Weights of a small mixture-of-experts language model, trained from scratch on English Wikipedia.
Size: 14 layers, width 224, vocabulary 25309, 48.4M parameters.
Experts: 64 experts in each of 7 layers, 2 picks a token, a softmax router, a shared expert of 128 neurons.
Training: a variant of SOAP for the experts, 216M tokens.
Below are experts of layer 9 (counted from 0) of a mixture-of-experts language model. Rows are named down (a neuron's output weights, with its number) and show model dimensions 112-223. Each number is 500 + 50 x the weight over its row's rms, rounded and kept within 0 to 999. Numbers have three digits each.
Before each expert's rows: a language model's description of what the expert responds to. This comes from a sample of Wikipedia text that the model never trained on.

# expert 30
What it handles: Foreign name fragments
down0:612456536428469556580516557589458475550500483502530346544460448472541466489543446523494530437440399544420578544533558539489505620474437556535522480485525463541525532549436512435510450624460528501583468477508425511466485478445476507494581405445596413525534430532474479494574482533473503509421427523592455465493546424542534547497451533484
down1:536495435460521445533501526435420469554569473551470467526560515464487459625430464392558518476495426568503414440558538465492551613562497500631541492409596549540421572461544468451496483411520485497548556471477570490524505458530440458525552499556566527460479484464538522473471406424529547503551530524487503438473523497566588390540465484549
down2:517462547450519395510530457478522606502493553514440389552439462482515488524560431479484534545413505514516404542455542472466495491459549584461433452450503454495523490550457512468561456370508458523417466490568465513509486510524420468455456474539537379520497508561502644580478424484476456518485476494457489480529443577454484637326494534511
down3:490590450494553556490564536535467463393530462466559373514456442598509520495525501567600491512445565475497442566532568540505497462453505470505538542473526462447484562520354469475496567397507560554524528501496538449428532450464444398554518449548438600448554537378388465525463553558436435579515508516489512493522393507422468491487425485477
down4:489488529550495575435550549517456433476482506549425489485525436490477517524565463516432470430444513392451547602627510548536500409649554526550535446539434434523447468518508433515512514588501479519575461456541489488449453616434536457493468491449428500570447604484466459519519461442419387447446495492421578492524499520601551517553466536465
down5:527506579519482475460516470510473520521355566410546475517520579534481519505465470485484427566420467501517518518493526438503531428546504535418493596494464583522479549458580537527453475541491535490441486432469488584480507541526579379509378494516497550518520461559507520470513591552472478552444467512468637470499629560513499427381499537493
down6:497576454509516425542470474535506522538472550559501480479474389517436565461417522439405527550532480497470485497444498495549436556596558468562527459531543535553468610544528414524514474528492636539447564512436491533516541477483538531546532527445455467525538473507499545521532619461525502552646526484518506469518473474487492497474420564503
down7:434472578511517488459472410514614553606542599405403510546519473389480479503575410444515533500497567549522455492528546545426502479569444461539448499510571499488413518437473462580541486525470426447545546519492448519415421488509478533433559469542451537467530436462431525502458491465399528498477473479521513461391520356523563419508424596445
down8:496448436497458432488499475549459509550424521508568465414567503493434470614495330496478418533512433469529455428523494505491460436518461490450558496482522490545446582507452490555419474496490533516502534456488540510510496530476532504558446512520523562588470457475428524444457402421476591521542543518493463431483637478504499465490527428522
down9:468537374579422426526444562440449457503544440464435517523485447482496407468498500517487496531430519429402517448515510486607431538435535455518578431569470457479477513473536446559507461460471510525519466559587504441526549523514504443522505496481547473491430517515558538584477478655436404467386503522527478539557468492465456452526428470590
down10:566488502555429429541511581476523483541420437414428502465545471501548435511481523556573494487578427550459569468422546552519492479456402578498518478465488498510387543475476557548476468544486491476451520585405551506518538523387573544492519406475425534456472461464544482515461475635514441514614540540480571469494502519472522476521472437524
down11:380483438442418422451497467481421467464521467563484335541500587577497485623543471391533501492616553480535476500470485526555474513476486500453374520487456491536532456464500546339529519468548430547515488453440515415413550509429462457533496450525530557531415528474538539555547515432449461455528457498505504536463375432459521537545499513461
down12:496485540401493468534567491449503568617510521546522481492419447495474484591478410561537587529472515496402456418573460516424538453480477534462452549445552546518532544602466467526633440500464548469413463458451511430428523522533526456501447433508559470618569489409508432444456523417510482473452547461484513552478485537586470503489472619497
down13:482554516490452413499522481447509624428463396477598428465469557492430453401436550558525530488571534531537542614422423454550451507429556560556526458527565583505430559483551528523569487510520468518514443581410391489388517489501491451530481528415466505576467563519504529578495526561488531551500427503477516476473396494488423556498505524513
down14:468477488513505485535537503626328517491523496463552496493559459539423576550530524534528551551641499568536435397541480453459522437527529387537466483488454469630518535501558466458508597465452507400519540441500504521493550442520459492404515561478535529416587551517558404542563445578491523483491587488478474559436488442442484472483513471501
down15:445485456477508605446477569471534554545516514602411555460512449518439476467517494561549506532493511563484464515528539431455430533462485468531489480516505433441538572560583533461437474502484503493506537405457556430572428425485455514477514489468481570452484532452454514512421543529412520524392553522423432603491454504492545456501520520495
down16:505390574458467509456531517505535480525564441503484453545543424512547538533483501491530509507534516480577585463527487465517439429540532560464420550510508432344544413507511491423547512479475598510556477374525438422483539505519519492505576425477444396571462396488527483504459538461500502523543539512588481514518498414468511543424519453528
down17:531501466489524449572550475477441336572438505450545526553513574493481424573523492451446530413531510435455548545549582524512540543394507483522535523483587498460455465586463490516535448671513454563514497548478415396497403499484515475526447447473450556502460458446444478518457396542551480561462488473477477509483478478409492519503552478500
down18:479492498414514426528567489597407520442513484554524506617547513543525471542461523433507528554530516558583497441504604520528412412500482573487519577589588503485452608541434507524485551488555535523458402505520486491425561462532515427481416588469509565462574540424482593436555455541471456578460530530517439452524505514525566491391512546525
down19:550571442495529498598527516469450561501535503508443395473423526533498561439444476533500433568503433474467564608532552515505508507546444543504517516535509545505528499493458503424518443548524384550456466423534450472492551535469517512411350563409547435445493521496476539508451530394487551533467514464481497442582606506492432421447544565461
down20:457581451521510431434579483510465439476456478606442460510493480526467520439497518538406553571460541488488526513440492470453422551513585413532568503469482549509526622496507478579564510520572550392452510466537526531512476593590485569549443601517448524552426473544570463506515501468510520457453513409522443585507509562528539472485494523450
down21:482602496428605393561517377477488430530547478505461448518480612542463464491504510515548532482374536450429450463472524531535508477562503469441532571548526398592453612510583491528545439439447443384506597495516447425500553522499422462535439471479538491473486520468495471526487498501508529517463585469498501472522362475559518387470428539445
down22:500451494499529535555471547437424551503586448511584514483498472542547507487565568438458528522515596577544535503507407451485629581468424463451474500465435459496447523451422476503554571451527403582482454442540428475471464523528432454560581446520502589416486490544493586522550504543406469533422482422503633515502501501515529599494474423553
down23:524618510592516490421494537472544520447536487628529516505458576486685463540484468532579505524490459494595391527515559484489498470543509453524426457488503495431601490433527493459540478515496506567453500481555470436498567505479390430631545463476461493547519523552460589509528450431555586483397511539544478429402511515524516507498466432549
down24:523439523515470434510371512526548456593539530587465531541558497528491542505484447468417447560493455528559461484435504513480494495432491466496425477582548403461524467450531360387521579565530496614544396543533588541553595476512627392429519474462469541442491552587472467572502533453518461548486506488528531593531551591543472527548495528495
down25:586507489408554595455519530541510515533416554531451506470459443457534535430522512538479487503517418578511493435487551403525523486483584478530460503481550583517473462424443529489487535549464452531583478523421513582605548485499471569463450496532426594486442477457565570470480491426514519573530509548574478413471571465510534526481517490559
down26:518491547543553525409380462468517475446449509438462414502515478442527453506458536517529521437472444557480455487479502514487555520529547509435451465490521469579536512507452559492504442459574506509470523448585453510447514509504416537468520471531489574470506605408444497617515518597464514492522418504536564609410545480528549527506552458442
down27:531416507535504486542446529392480529363536512435440578469447490468488557526534447445526533525537514513540486447481572442525558487445416520576377435478480589533405428471505601529454457439490455529486486521526426500526521430547509494524516466474523435519514488528460498476519460449581536430550475489471571544424551454489553527390510479459
down28:453483510501502491527483469552433438386550522497444489609524503555563474524506498530404498571486454522574452437510575603539431501481555505521457453502506506413606493557473543491503582536429424491501567414400461475573546432553548440497526435497487543471531514590461526531550474557425491422523560512378485495466480464554514536491496486476
down29:581388492609445382528474524473484441546569513477488527477488582583506541458430564625513452504467513509476440443483515457426493509446496488482461474499524464441519490533497511458523573532530481539524421518503443431527569484578437536487525481513490465463417524501489549528532485457516464472512541561508593475507488511500471555401460473533
down30:513553486482506453480529510440396595550553535367518538595498570491440522458426558462511442506478476443498527497580513442447574539447415492493488408479484439517469522535528510546511388426523413561579572537608430575563439585538600566447462489502436543518434477473537468517381469516489527498542580564498459462497556542480561479534540429515
down31:438477484459447453472516511461581486528517531566508450528515477482393558514555478523576503472472528406619593512466574380425503492562400494487511494381550493488636542453487515468565545448475599486473475466520509529459508473434548451475594452493487473510460513561559409505497526470428485561472547468483514544443462555460589510488479493548
down32:576585474465567522453496452573534475555557421497504499407524558386454582511579464511512532503514464484477508457478511449472467486435503629474442545479564463503602424552550415537465499570505565586432476464559484532494473493482519541429520505539438437536446531532434456523533523548508485498478550553594550581513505532416433462539486553645
down33:547445531466569513613467536427565541526529490517506443544510479463542512480449450634539584414520597605475521503515452447455507532589533447487504460525582514462510489448530465503477556524587539507506483447492398573504477429563481504532517461502458493392483518492561534524459514584486501502506481426507463486557455565453538538432507546593
down34:472550476416484474500499492488539449474534476484488450570424443558482599537508454436565506574483484450472450517586560489478552448556449578347459470536433492414448613415506464418530623503394574479505602507521465470465536540531507451530468469503545518498461515484497565515512462472525344510422489548569466514447496522473446448463501540581
down35:552493475528493543539449521578528519479508372441611530485397526434486482432401469513499499476521522467486497445542446591508456537610517435650458566508481478508568559436468512458478473533513404524573523482600528480520527498542503477486531478493431434346502545560419533509542519527479487481536465612424409526453482479524541431474414480509
down36:442462536475602567472516520398509524451414542491441500558407587532548520428341411507565590500500564501570519501569500558466480476518554538538450499438466414545567553438555535432529467530480597480453536454514519570533429477484476566528462518454566489585479518517545526506458528528552483457559549540558484557464528478512511553448511551479
down37:451444595481495537525500538524560577459492486579550536521526481475466539496457451490588448497513479526499492424518490597459478512427398537436506427543550429472533471544504445510484507561503476514573523569478588480518446453486541536535543542576466462567568598503455510525454528506522427450473459424560539509402513611477427449546574480516
down38:413506473434507423424474456564532431495572533497517595490470502424460373524456410381434527490477536463504525488574468514520479458523551475464525492512636495502487513456536447585486460540606442494434485412472494533535451514417542555528441472516515571497438511486551487388465437446498412524432566539499472549481399486527514520438516455605

# expert 39
What it handles: Digits in tables
down0:520476424472629473513539529452446541444564527501417578420450501368485465466409574518411542543517496483481573509448488502460491437482517445604540545465524531527513547517562439532499540575519562481433479504531480533529457552490468560354544495401572497461323470478537474477507584525540460508544472538529520476513520522399551464527488479478
down1:564483551522495443547540532429504522468533483506449549383521568558533429514528467513470446436523584507648546482506532460476574514536508431475500485458411536470538516389529440446503481528511443498610475481450420448528483523419499590512561536441480473477490607538548514624564552539479407452584495509465520515497480480542589548447570545544
down2:466496503577437513529472520525569496540455489505588492523534504506537571542532461480591449482530489540462386478474484517492537498442493494514525423440503459382623458522474445526517426553490430431517427587433573485486368465486488495515456476563501528403526413508514506435527538481420577466413570475514568473510398430475438515547586567498
down3:526522531480537515535415354418468585458493409402449501472591475500518474474500500486519533468484466589493474541470538466504502505483493391572547304443525463512435467492474545544538520476406454526587477459475558429490466527441443532398536488435464437464447499580532502503450448492466357491441491517468546421492540483451450501482486547536
down4:505515522516505541528554499424574491483495560518620511438556506398402513445586462515500526461409533471443526540484474480540497462495463445480521443532504552498501523481403497549471534422461577560566417543497449509518360390552469539484425549485590455453521443490559585468504474533471544480485464553503521541554571445516455465532551383482
down5:481451522576426544499485510468437443536559404526521522432394529541523507536489503533457571478501453500530528529579445616601485520483552596422501372445524462493522416526448494491468494553527528457452492430580395551577602497493565513556394527533556540485519441547506557466499449455510605406594596543416491438456524472444561493513526470447
down6:486509575434497452470518541682536540553472544490490434526431506562512553480450448534544479532447442473500510499501500438518504541575552522599481534444410583424532485487518480482452468570480440447498466544537506492505463530449566523451503486451476532537411599436432519573564569565547477505464627434403518569489491483422411525509533531517
down7:451419432501577563456522476421587524486521476467507528526540579554518436517515489482452420476458526402412464562475358462477505526565478541540496550549502450528518472524465424483456541484538559496407415517493507535460463548491430482493496537488477522536435543427468501424466437470504483475527492498458579493532553542468594443548473471555
down8:431550490543466515447512490494545560484440496520523457521454466499527498464470435518522464596521538496558517475471468623449441562502588416490448455437476504599555476481376413547582441443508424501514488510411529460522532486488546461578476567478533493588479593579486497470463542534472639530431500490477380484517587445505491484529465450555
down9:445473530420452485528521509409528518462519442515524528444544553544458569561537457468564445487549564453506494492521547447453443458535436633503582477482491530487509454474490556525548463533457502527532495521387501519463475456504537526487360612535464417467446541428529486502450440548544501457483630572449522627588553576426520429511517464562
down10:473513525476374585471558511547612472492510469546436531586430496490462538461485526469436466480474419430478514398487556506505605525558525538508514514467410480646595505525467492467617558464540485472394559555539530527497486410502502511378502502508416501474481458448445531563531461544484559532476496521556495542468491495462532575507570532566
down11:419520529451491516544494593455486503516504512530485433484451372433475431471500524536502536519481452512483569504484537481519478589535495468499424487451537461580428516493525510476537522453519541577476619524389476563544428505457503577526508420451548558495565469492569444491504464511498542547520523557512536474561509618606480457428480442526
down12:492474505590518482433474474487517471435591607517459479528479621529484511557498568403511520534533526430565446439553564540472504557637512498525532568429471574522500468395433577584507468396528529456426524450461540518428499498462462559448553517562522476476494558560503409417539463556478433607484481524466595389497504466506469508469465455384
down13:517499471508498471576541564511522492494471463472484490489434447476482557418563528533530567447540546585412539460460455568502521521507473458430464531532523514463553523437516575461585541525409590515481589502493534584529414417522502401606423509442521501536519508606502478510402575543510524538518425434551572487585511481448522523608478611527
down14:525512548561508517460554481505484370598461497548596491479523504593487550541461457562501600514527470459521424464537458532540551457495560495353485494493440428453491624591573502449506485548424482473530524492498453445422435507557542564503431494515421462551563498526470482528474504446488495562489440482446492554500525483498514450595479488517
down15:525477377570542429618546399541427464445477440512552552524501409455578547538518538558540571482545496597441495534499512494492605494414518580473496481516526514454479519597512467641444489592520552475475491523457436475531536519394509507556458549452431529531538509551469501550593471461521464496528547487552580520446465468530539445581508434421
down16:543545563559492437531490512536441544480418394503458470525478498483561492469507459533521450508509522450541565587533412498546505514407541512523467548418542474511516510578524454462468444565479405510626455546555496414448515437488437437531541499518534547461532464512468546592416529574582567462449495513526491598511471429450543516486511576496
down17:477492516436520517562488508399544454563601496525478524482443460521521391538495487516548493530507486451454494487486471488504486529480527518462544555480551488522492559487487528451534516526441487584531488568528477454539521434446474489439394486538527462458389513502515504424469464490533532463507502545479516537544615455400445418399588379482
down18:545543508453452463496553469526453468455541487590548565513527458472458515616512470492511411500461609431459436531528656542514531543386489394571445513476456575504535441489499515529393567482506413584528510533529527572534471570562524468519528588562572502471517531401487498490582505465460568494577515549527453475492527495545538477405499490448
down19:602448517554519438483475550498508485487420461508502485439456476447543583443526512486583486521570413513442443522514552376501567482488558500652411482490470452468522459406591460456566432481519499426459469561486447467520437522514519525463461550545486498470439464595470557535518595509486540466432495448462491561509530511461489576481577526453
down20:500445487515476447476545482503449463420573518451358546473448495421497487469581517451578490574462517482552497495482471507500523514490442455498464497599446553449517542459560550481397459478574497477511463504541546497530461437504478562480540509403530491487471545494532562458557469571467428455546499379511545603478442532500479503561528474519
down21:584426530574373436576438473510432416469498558444534470441571418503510503419622513530508574450497592521396479521480568522468512448443530517504528480533526545432535466417545513488493422499488498517474571479472440472505462533469524488525508484476581569472400482550600455442507493486567548518447499548581408545533469562527389467559459565459
down22:509491586464403421512522482564457529552507453571501601561523439499522462585471499572557401402513587510557472410524592557501516442485540549501544522513371457454471530474487513438425522537453506553557541403464459465493507478478567540498594569411537535499543432465471492595484515526397459412512460471526449496526435508525513618479490581546
down23:534576510512539435530526490573520500438456492425613536579554501505618550578509554587554404519478564527542369525489548552509548458486496615578492494667564465491444586541433476533509426524500437473527555516424468456479575496545545518466489541548459565500496438456581514553530490526527506538545590480514553511564499549511455467534532523548
down24:452537532511505471453527516427526593472475565483475554492461537416468516497504561515520478450540543426550393502470440500538387472515420562567425481523416387516484482480523436522575450538497518534537526458555457531455484423576517508563566519484481489549458452470552500586446528479478531417406452565545506523511479542459520478582576440586
down25:463484489545578541546475460503602436455444529484441473463511520434608459454490407498504549550608488492509430493521452480543538468588459580467511630483506498481521505569491463480470505531429537507525528510527591508506640448553464588432514524481434534467516573420608454410571509527488461536499467473446455536430545594535515431552510556469
down26:650460555521430481513497561524510474460608579506542530489520462566504520538484540466565393489432515474446443514513602438530496568476464445460415542512510484531503432514535512568510443535465490539578471518541542472501496404482494537523571469431536479488483430668567428479455502446502476451448474397506588551483447520435531448528416534395
down27:426483430481527523478516531546579440490588513618376407591510494484515622467532559494469532469571406503431440455545522512575454517516534423461483547539529533548511463558501468485522475419515515548557500540549568507566450458513490537474472591544444598441599494519479540505472562541525606498592611511519498572423518578445459464482597529581
down28:535550532465373490371525527517475567493544472550512526424479516389551475513593491541480524486548563512559512509479567505471462440400530483548537386529473479462472490472571519465475520436520577450405501533520523531518515554534717483519505445494506525467526490454520539474491534446520411510493499519445647448513529590561491523526461539482
down29:523504550467509559481423583439515493516479530528496567551493525548593556587493504485415481474516510456510504484384521589536462507494527444546467364391468428527407519500480507478519463493427492427445452505515427357503494431512557407436580485563455528510505502463453508495585496469462517554525428431421562512448492488508540441522424537448
down30:566459460509437532548573580525425517496442532523499487416578527383518525583567500553513439475493460478505498460483514468425495564472448578567494452506527498490546511390526493436544555491563513503552535532494529533540529570521520473466460479574500531414506529506410553428448467427410400500432464526472478458426501450533434521417468475550
down31:589577423566506565518437515494442545600508524445644442450504478433466474441622512471548514512475504590468508550500491514487520482423517562460469479491458504502460401386489512530563507559558613555576488507545529441553459559416532488534485516523438464445502476428503554483530550535530510540525521465468539538494463425522506519513540431565
down32:522555520551515528464514413434572499534478448508514522416615524485563511521551483568569573554552530549438549570433480449463437460496500475471497490447460484516428511612436507512581459519552388481478496564504611482476485394557470496475429514543456542543487536550552488476545542454527448505521397459535485491441469433483498537487542488444
down33:500526520501542571482515601534509508530521499432551471524445508396538499457487496415516505590492544488523484456386532562449519456448570476429524551403446457542492450546520454486541489498508534552466482487486570556470423436525531524442528519511465526486437360467510492477632367486485573514508466454508484440519505569564571429416532457419
down34:446507469546448495521453521436496491537558535575538526508562549482524448474488540570485530519496556464513484479450536435512544542570425415504437401621448515535472483311539450489501494568531543482408539435512463525458474506458488538488586428433553550461542505458412488460438492454392555511481530543573610424493500537520414364553472556497
down35:553575463528554473607449553616523558629447589525486511480501587551501496547508502550386556502544488512452542472537582485459373544592556488504545552505532554581484518437419566532487520472602483464476540528537589473599483500425435426500402525495488462493486529467518455456591536506491492583541434403632580510490520490521532519551433520470
down36:571522525477394510576440435534526556488468517465574560534458531489565477521485499578537558542467515496506589545468517571476550450508492510494606511489480499527501485427524516529581489517498529539501608487600469526497572505446515553633452510400465583503554498463471637414517521490515588513521461462608462461465593480551557541577568558545
down37:569591494505543449566527489456502461477508493546599466506549463547543438460456547538406406565533542412439541517573526556449478494507512513560521458620437487495500595338519486500465550558478595408507452541508464560544489578531527507512449430414448439526434465601514508486483521542539519553496504560486474431522481516516485494617444453550
down38:521501491477498518513498516542535493535523480600476532440565459435495460527582486428532407475511523502492457452520626393476475509441522480527534549532534445555523475569520451459513494538427457503618481459590358539508489515544490558415505514593564536423483545504498435491490409496509554554641445609552473426431538559475514534405605416468

# expert 2
What it handles: Person first names
down0:527509523536441486479493553481517456456479479481519523483524581542514545496526505335473563505625452580446641458478563490478514525546473425525418560563517483476540529539491522540482481508560421546437567469530503594503603467493582514500402499503525434453470404566511506553536512515494445580443481568525501525520508526424497502588462468528
down1:527436544488479567555561496440518531511535527540446447447506515463546525634476455588483551521428545468408440466493440448557530594494534525493514404467488535499430355535493420395460409519493473509510528519512454488544517508507404544394486539455457424488454517479518526532545526459427496533548517489403473491511632474542540507530501513463
down2:542528455471469544446476574436413498459588498439462511506528461526609532539460520556504524515478539439423606439522554499507495465475489582399486476512504422471478581585432399566490448463500552482494512485459494520523473579503523457465523446546437497524525524652463476450570525523455582525494386559537517499496461503504476405510560461565
down3:405540508610450450446531507450400427474461407439512381492465504441450498437477404477494465503470462596585409426475473469510534479486498522604509519494518493455506431464403401488505510465449579498476585468530410564472503541453525546528449468546538435655559506429487433616490503408494557460584523479431463459510454471536514465394475436499
down4:398428536476527515578513502501598504501392382543518592526487459531581446448446448569530545421503480547570560491505531515474554552519511590515429472538533518481452452490536415501473442506434434672526509503550450511531554538555534453482330618472512571482491541493597495561491491467543511501486527473489535483425527484457508498576447557570
down5:486550521564576480429524568428563523419526582549559523535480547561472468524485511524550563504526560423486655540424446495538483492473492488557396527555474508480549520467506439504533547490488515437449459388418503506585506480579539608449461411543475500601424522525579530472527549555452524556547494507520386510438453564447551448483480512443
down6:426490523545550456481473485475532465484464511494477533515640499596469521424490463520538464467467582526595425516497476402596450425500500628444519475468447411539460495472528480509554456471505497507565530434538493506469405384460499437446499517597462428576549416471452466439375449483483473543479481580517572500575553448479560442460479419489
down7:456516465503538502494514556516534453502464458530473523481493454511546451449564568453563472475526509486521542511532432477527564452453575572460527510557450537512502546427494574506463504467457429435436480580439493509485664506536482466555564485506517423377546522518516555574566435394519503493508516466474460518462548547453533501553523444504
down8:450551586573502538544536564484533529490566483541505566526462421411570491536471533488502550516580529571374524385467442442494512439466595460534483486568423504472489502485582431431423513486553569543543537482517470625435560512504502520538600512485530439532460542487373470499539539484497560415525513489509482479535538489517494440491512520563
down9:549583433550630528500550576514549518560611560550505475538436542416475507502568516457466472479539440563445596466415526481518462539553387458573440562506521501472581509555476589524435482560476450486487532487485511490507595451504489544433466457607542447490528482478546578535571535544464543525446561462528551577496419506524365505499507450458
down10:598463509528525559596450467486556507506536543567499439518533474445501505536520498464469434473462474554482462481522426521583563503471533480485495527573517526361569530533469451502403489432489462592595591433519468491478502558497458428410538426500391445496494533501574539495503432501476529487520476421533569539510420451505500451498538436503
down11:505592569506474498554405555613595452620462508404485505488479423415482499481560551540551477516475511444544460499541430495452468515508529459540568507531487507502505477521533558526451526531477507523491460512467559494493518468452537468531620538496503399456410538468387448456539463501458487506563430521570508408463383504483458487461503471509
down12:486424547514462529443485524490496451471594458473537558429536433559422532584552545415430502458560517501476565450453362529540477580453481506384482509488549503549488434560487425513488467527423499564466477459457568497498481509554481467526498529479509507549440527540478439431464406526561448533534553548527528521490453526516548556643586500502
down13:572569460501615486541466513601521550470519510557559481447502515534544458569509502519491517535391499426587398542347458533506535459453582507484468503493553505513454497469533519490561504510509578546362471515578547410429520492540540465529484515498492518451571557461509435561508499448577606459465505408475523470512407474454497577435513531504
down14:477490551500520440445443546508532429464527600577458471506513562516536476461508478568547590470465599489485595583524449537513450359479444442634498458535497531441476573447544457528532541456544551541495562538477433521579605520597541461548518526520469486542495477536490511537506474476587497389500574552530536544437541508540473549554522446462
down15:490511499531456575419579445502522479453464520510514530513531458530512521545511480471495534498511492511563535440501544452524599434484599536525551403506486480533450541474546541443615506498503480511545505498456514516492469415584456578528438498510469454517565409508506649566557453547330470565522528473496488541580566592453450495535522489429
down16:501494484510428516537483504517513464482422473447531523452542483546488429507507492483659456510536513528494527507425513475526468504489574522542534462520522444450528499537519486466459447554523492523502525469465390480529502531475584532498420496502449561551498433499585484576421568409405428435512481567551476570533471545558518491530516437597
down17:625475514560471514448487478532486409542502520510509389507554531472516519553543527455489471449544527538511514409493543527603475510495472545484415494443525559469526490484498540487475506442540511473496503498545453548531570487447547460585456543543422490508502447419502577522536512559576498511591366444504581429424463509387473534479483432511
down18:528525501546501454520561517525492426509589482456494502515451468488532466505492446524485611460566542458530555408485519489432481483590464506556472488414436590561407396505569521471552472495521535511560464563524491468523616516525446466478600549429525506523563521503475569575488368482448560445551437568436510524520503584615532521486509450526
down19:492434574541497494511491502481502609524467431335640483544519496413531475588542542527501483529438453570562513443523482597483462470557500511540374449438491556468586450449507526589495515428468515485444492494497490526516458524495397498428645471532404560552513593575503470517404489549511539460571482524554506473556525572492497467552542500467
down20:441455497395580504557541561505459482492505466479472515561528451587513547471568528516509562587555557438470495511425464532456526531448523481516430526515489499543433441499519478517574517528485529471442451574575458473488311405571379440571490533472474532451523506408618466541593485545434528656396479465493523458477527495474518507511540540489
down21:496520556461567513484490569516536525550578554542564499418440537459453494595516486475460433465519556509521443514505554550500469564421522401418451511544465469500452455499532470566446500505511556420507441481425523510488517530465484508585499540529609513491588486457511496484493507479486564509514476570511532482389499455602481450591560571534
down22:600448507443534500500423499443531501532439497482519477496565528472545577546569530442473373571459424576490545459514414545487444508559535490468504453422443499459538459456478562548462481470421475504465486512462488502521474549570494480476509508527513489439360523514479558422524505481440470544416554489473455518505564486455570456552571435435
down23:567429482535456498460507641508526468362523447512495531456633517529543521445556502508469420524460615441495581546527557521506505524526531459576552552485485486438386539517538484465481524617513451489530488537527525412627435554537492435495542487508527481482561486493527408598478506488467507490542447506513507499517544538538533491562526510467
down24:481471424521463420531485542475509522486489489566382541434507490534514429540463537573504560556516525549507431465483525459520487485404531590335508501564513540515454482515437469448481536557474557514516600513600434511461466550526528503505445535420477519431604438455512508526473401517469544472464449454547524456509503560457597539416534543558
down25:513500457484543458521541508476505481496449523536417531472501508537504438414489472512546591501489439459511488468519507533481398507520505551380383555483563512433457483525554477516503486559499444609451431516532545451586596566621567441508527492454501461424515500485546438472462490480534494433458564475444442394431493469515585474451466497604
down26:525523568547568466491583465482456510631474536421540474496516498499399463468433489550522494471545518582492470543546507521545478526437470552492451514439633528520477473511482403520455599557544477448406501396549474416460515540460575568495552586455575513527458388532440393425564492454520529545497605522549524543455520457452535511569426412487
down27:465548498523502531527511380555569529428505604399465522566596538546504536496616436539531517420520441493494504525428459435452495489500484448554523475509422522460489554469436537427507514439469563520543520442494546564471388465517583465523545538545360492550510453527503567486570492465506539531486491533475537475560517425466435480525587494497
down28:533518505544564370431581469461516502465538460497519462517489473503561539542503517459482597560562574577454447413490474530527553453459488535585481478536458499345480483572568472554467514547403610545498504520538570474539467439556480546457617458565504586502470531485570589528559462481486421475444521560557489552559507558424513508469544463516
down29:559468529536522508534507450500487568478483557490540460528482569459505529482432451486501531460444388473446485489491552462527464529488509464435514496385494528517471520477532410508470481476468457562489495509438516456537552507523484524505420448614539575547458482482504451437501469541536409455550506542583473500514421577441464479458501455491
down30:524455443462459467587532528455539535553432545498508546488425548492537493562475469420475480554524588492507640521535522448406549388456491437604495440582461490464486460488571481493426453535450489467549463565475495464592541582455569459648475594467553508525524558523484485610446486497496515454477563434492599523513502514497509536475608601573
down31:460518490447525474521489452433518430582572538542573435472472489497423508454548507350519456462526513497576478550477494499457560559486543438502424437574485489475464476572488531585460505468592583402513503455603460490463460538468475432490579503453471454434531449520372417449406531526452586509440559511536489441532605424496552444454522443418
down32:474426521498485644446521619509490471490408493545464496455592554437470479586467485454535529504468511411477481537461427512545532557475516504482474500484502486558588591566531506491552604510401457478486594432573553550483515446549505443603480480636416550504554446501517584491503480499508496465490544526493540516515507541494489570455376545502
down33:507503511463525524487611458460485497446496519576528549457534555599527526462507632508615440529439543490453492468545529503444524484540470438515493511469457457446546502424515494501491557479529488534512553466501491532487607395500504483568502493548420455445467537510501459509477548549513509497546530496447396490591560561398563415463535511566
down34:529513424461487469450539553494524410479480423575559492379459481529535478602499516458537517472441513487574416484493539486501460534499463526502504503478477501472549508536452504468529504532510557546513495408469523523531536551475528623523539523512458451590587501446510515474589561437519480404488473456488535561474519536546565514618518472591
down35:519521411445529459595425539449477547520440571496457554486489549421470552471597457454459548589432475546516551474466552482598439516467491429553436444451403537464491464489582491444499464519514361464472487522435584476559456464479482543489523570481464515499508481608519558521516480537544511517473473552644492438487457515494551571494428476512
down36:502576434449518521487472439422523505530476524500537535548543435470460583505626512460460465605465491472508544476542479531445475469407469493594388558544447612523498502538482496555533471586521471536542520475523555461523444549472535481460600447486523391489505466393503477457543514550460636487499481490516604495485473490487444444455586467491
down37:525444527556514576462494459513449517455518513452519543452496556505418542525482460512541456500456481422525536467548558529544543391644486475584539445437394536552446495470470531532507522526543506552449500605501535518517458511453447505450566528525503438469498530448559446533540503556475519540439486500417447574503522585505562578516531506408
down38:501566492469404464503536600548500433474480531451606471485535553467522540488370479502586473462468441453474457420535455450528516542428546576524516506435443575594427504529446509455481564491508455596479543495508533537492517576558492522481457577465570491472574542468515553577501568480527487461458543531550506535628542529498538468534373622508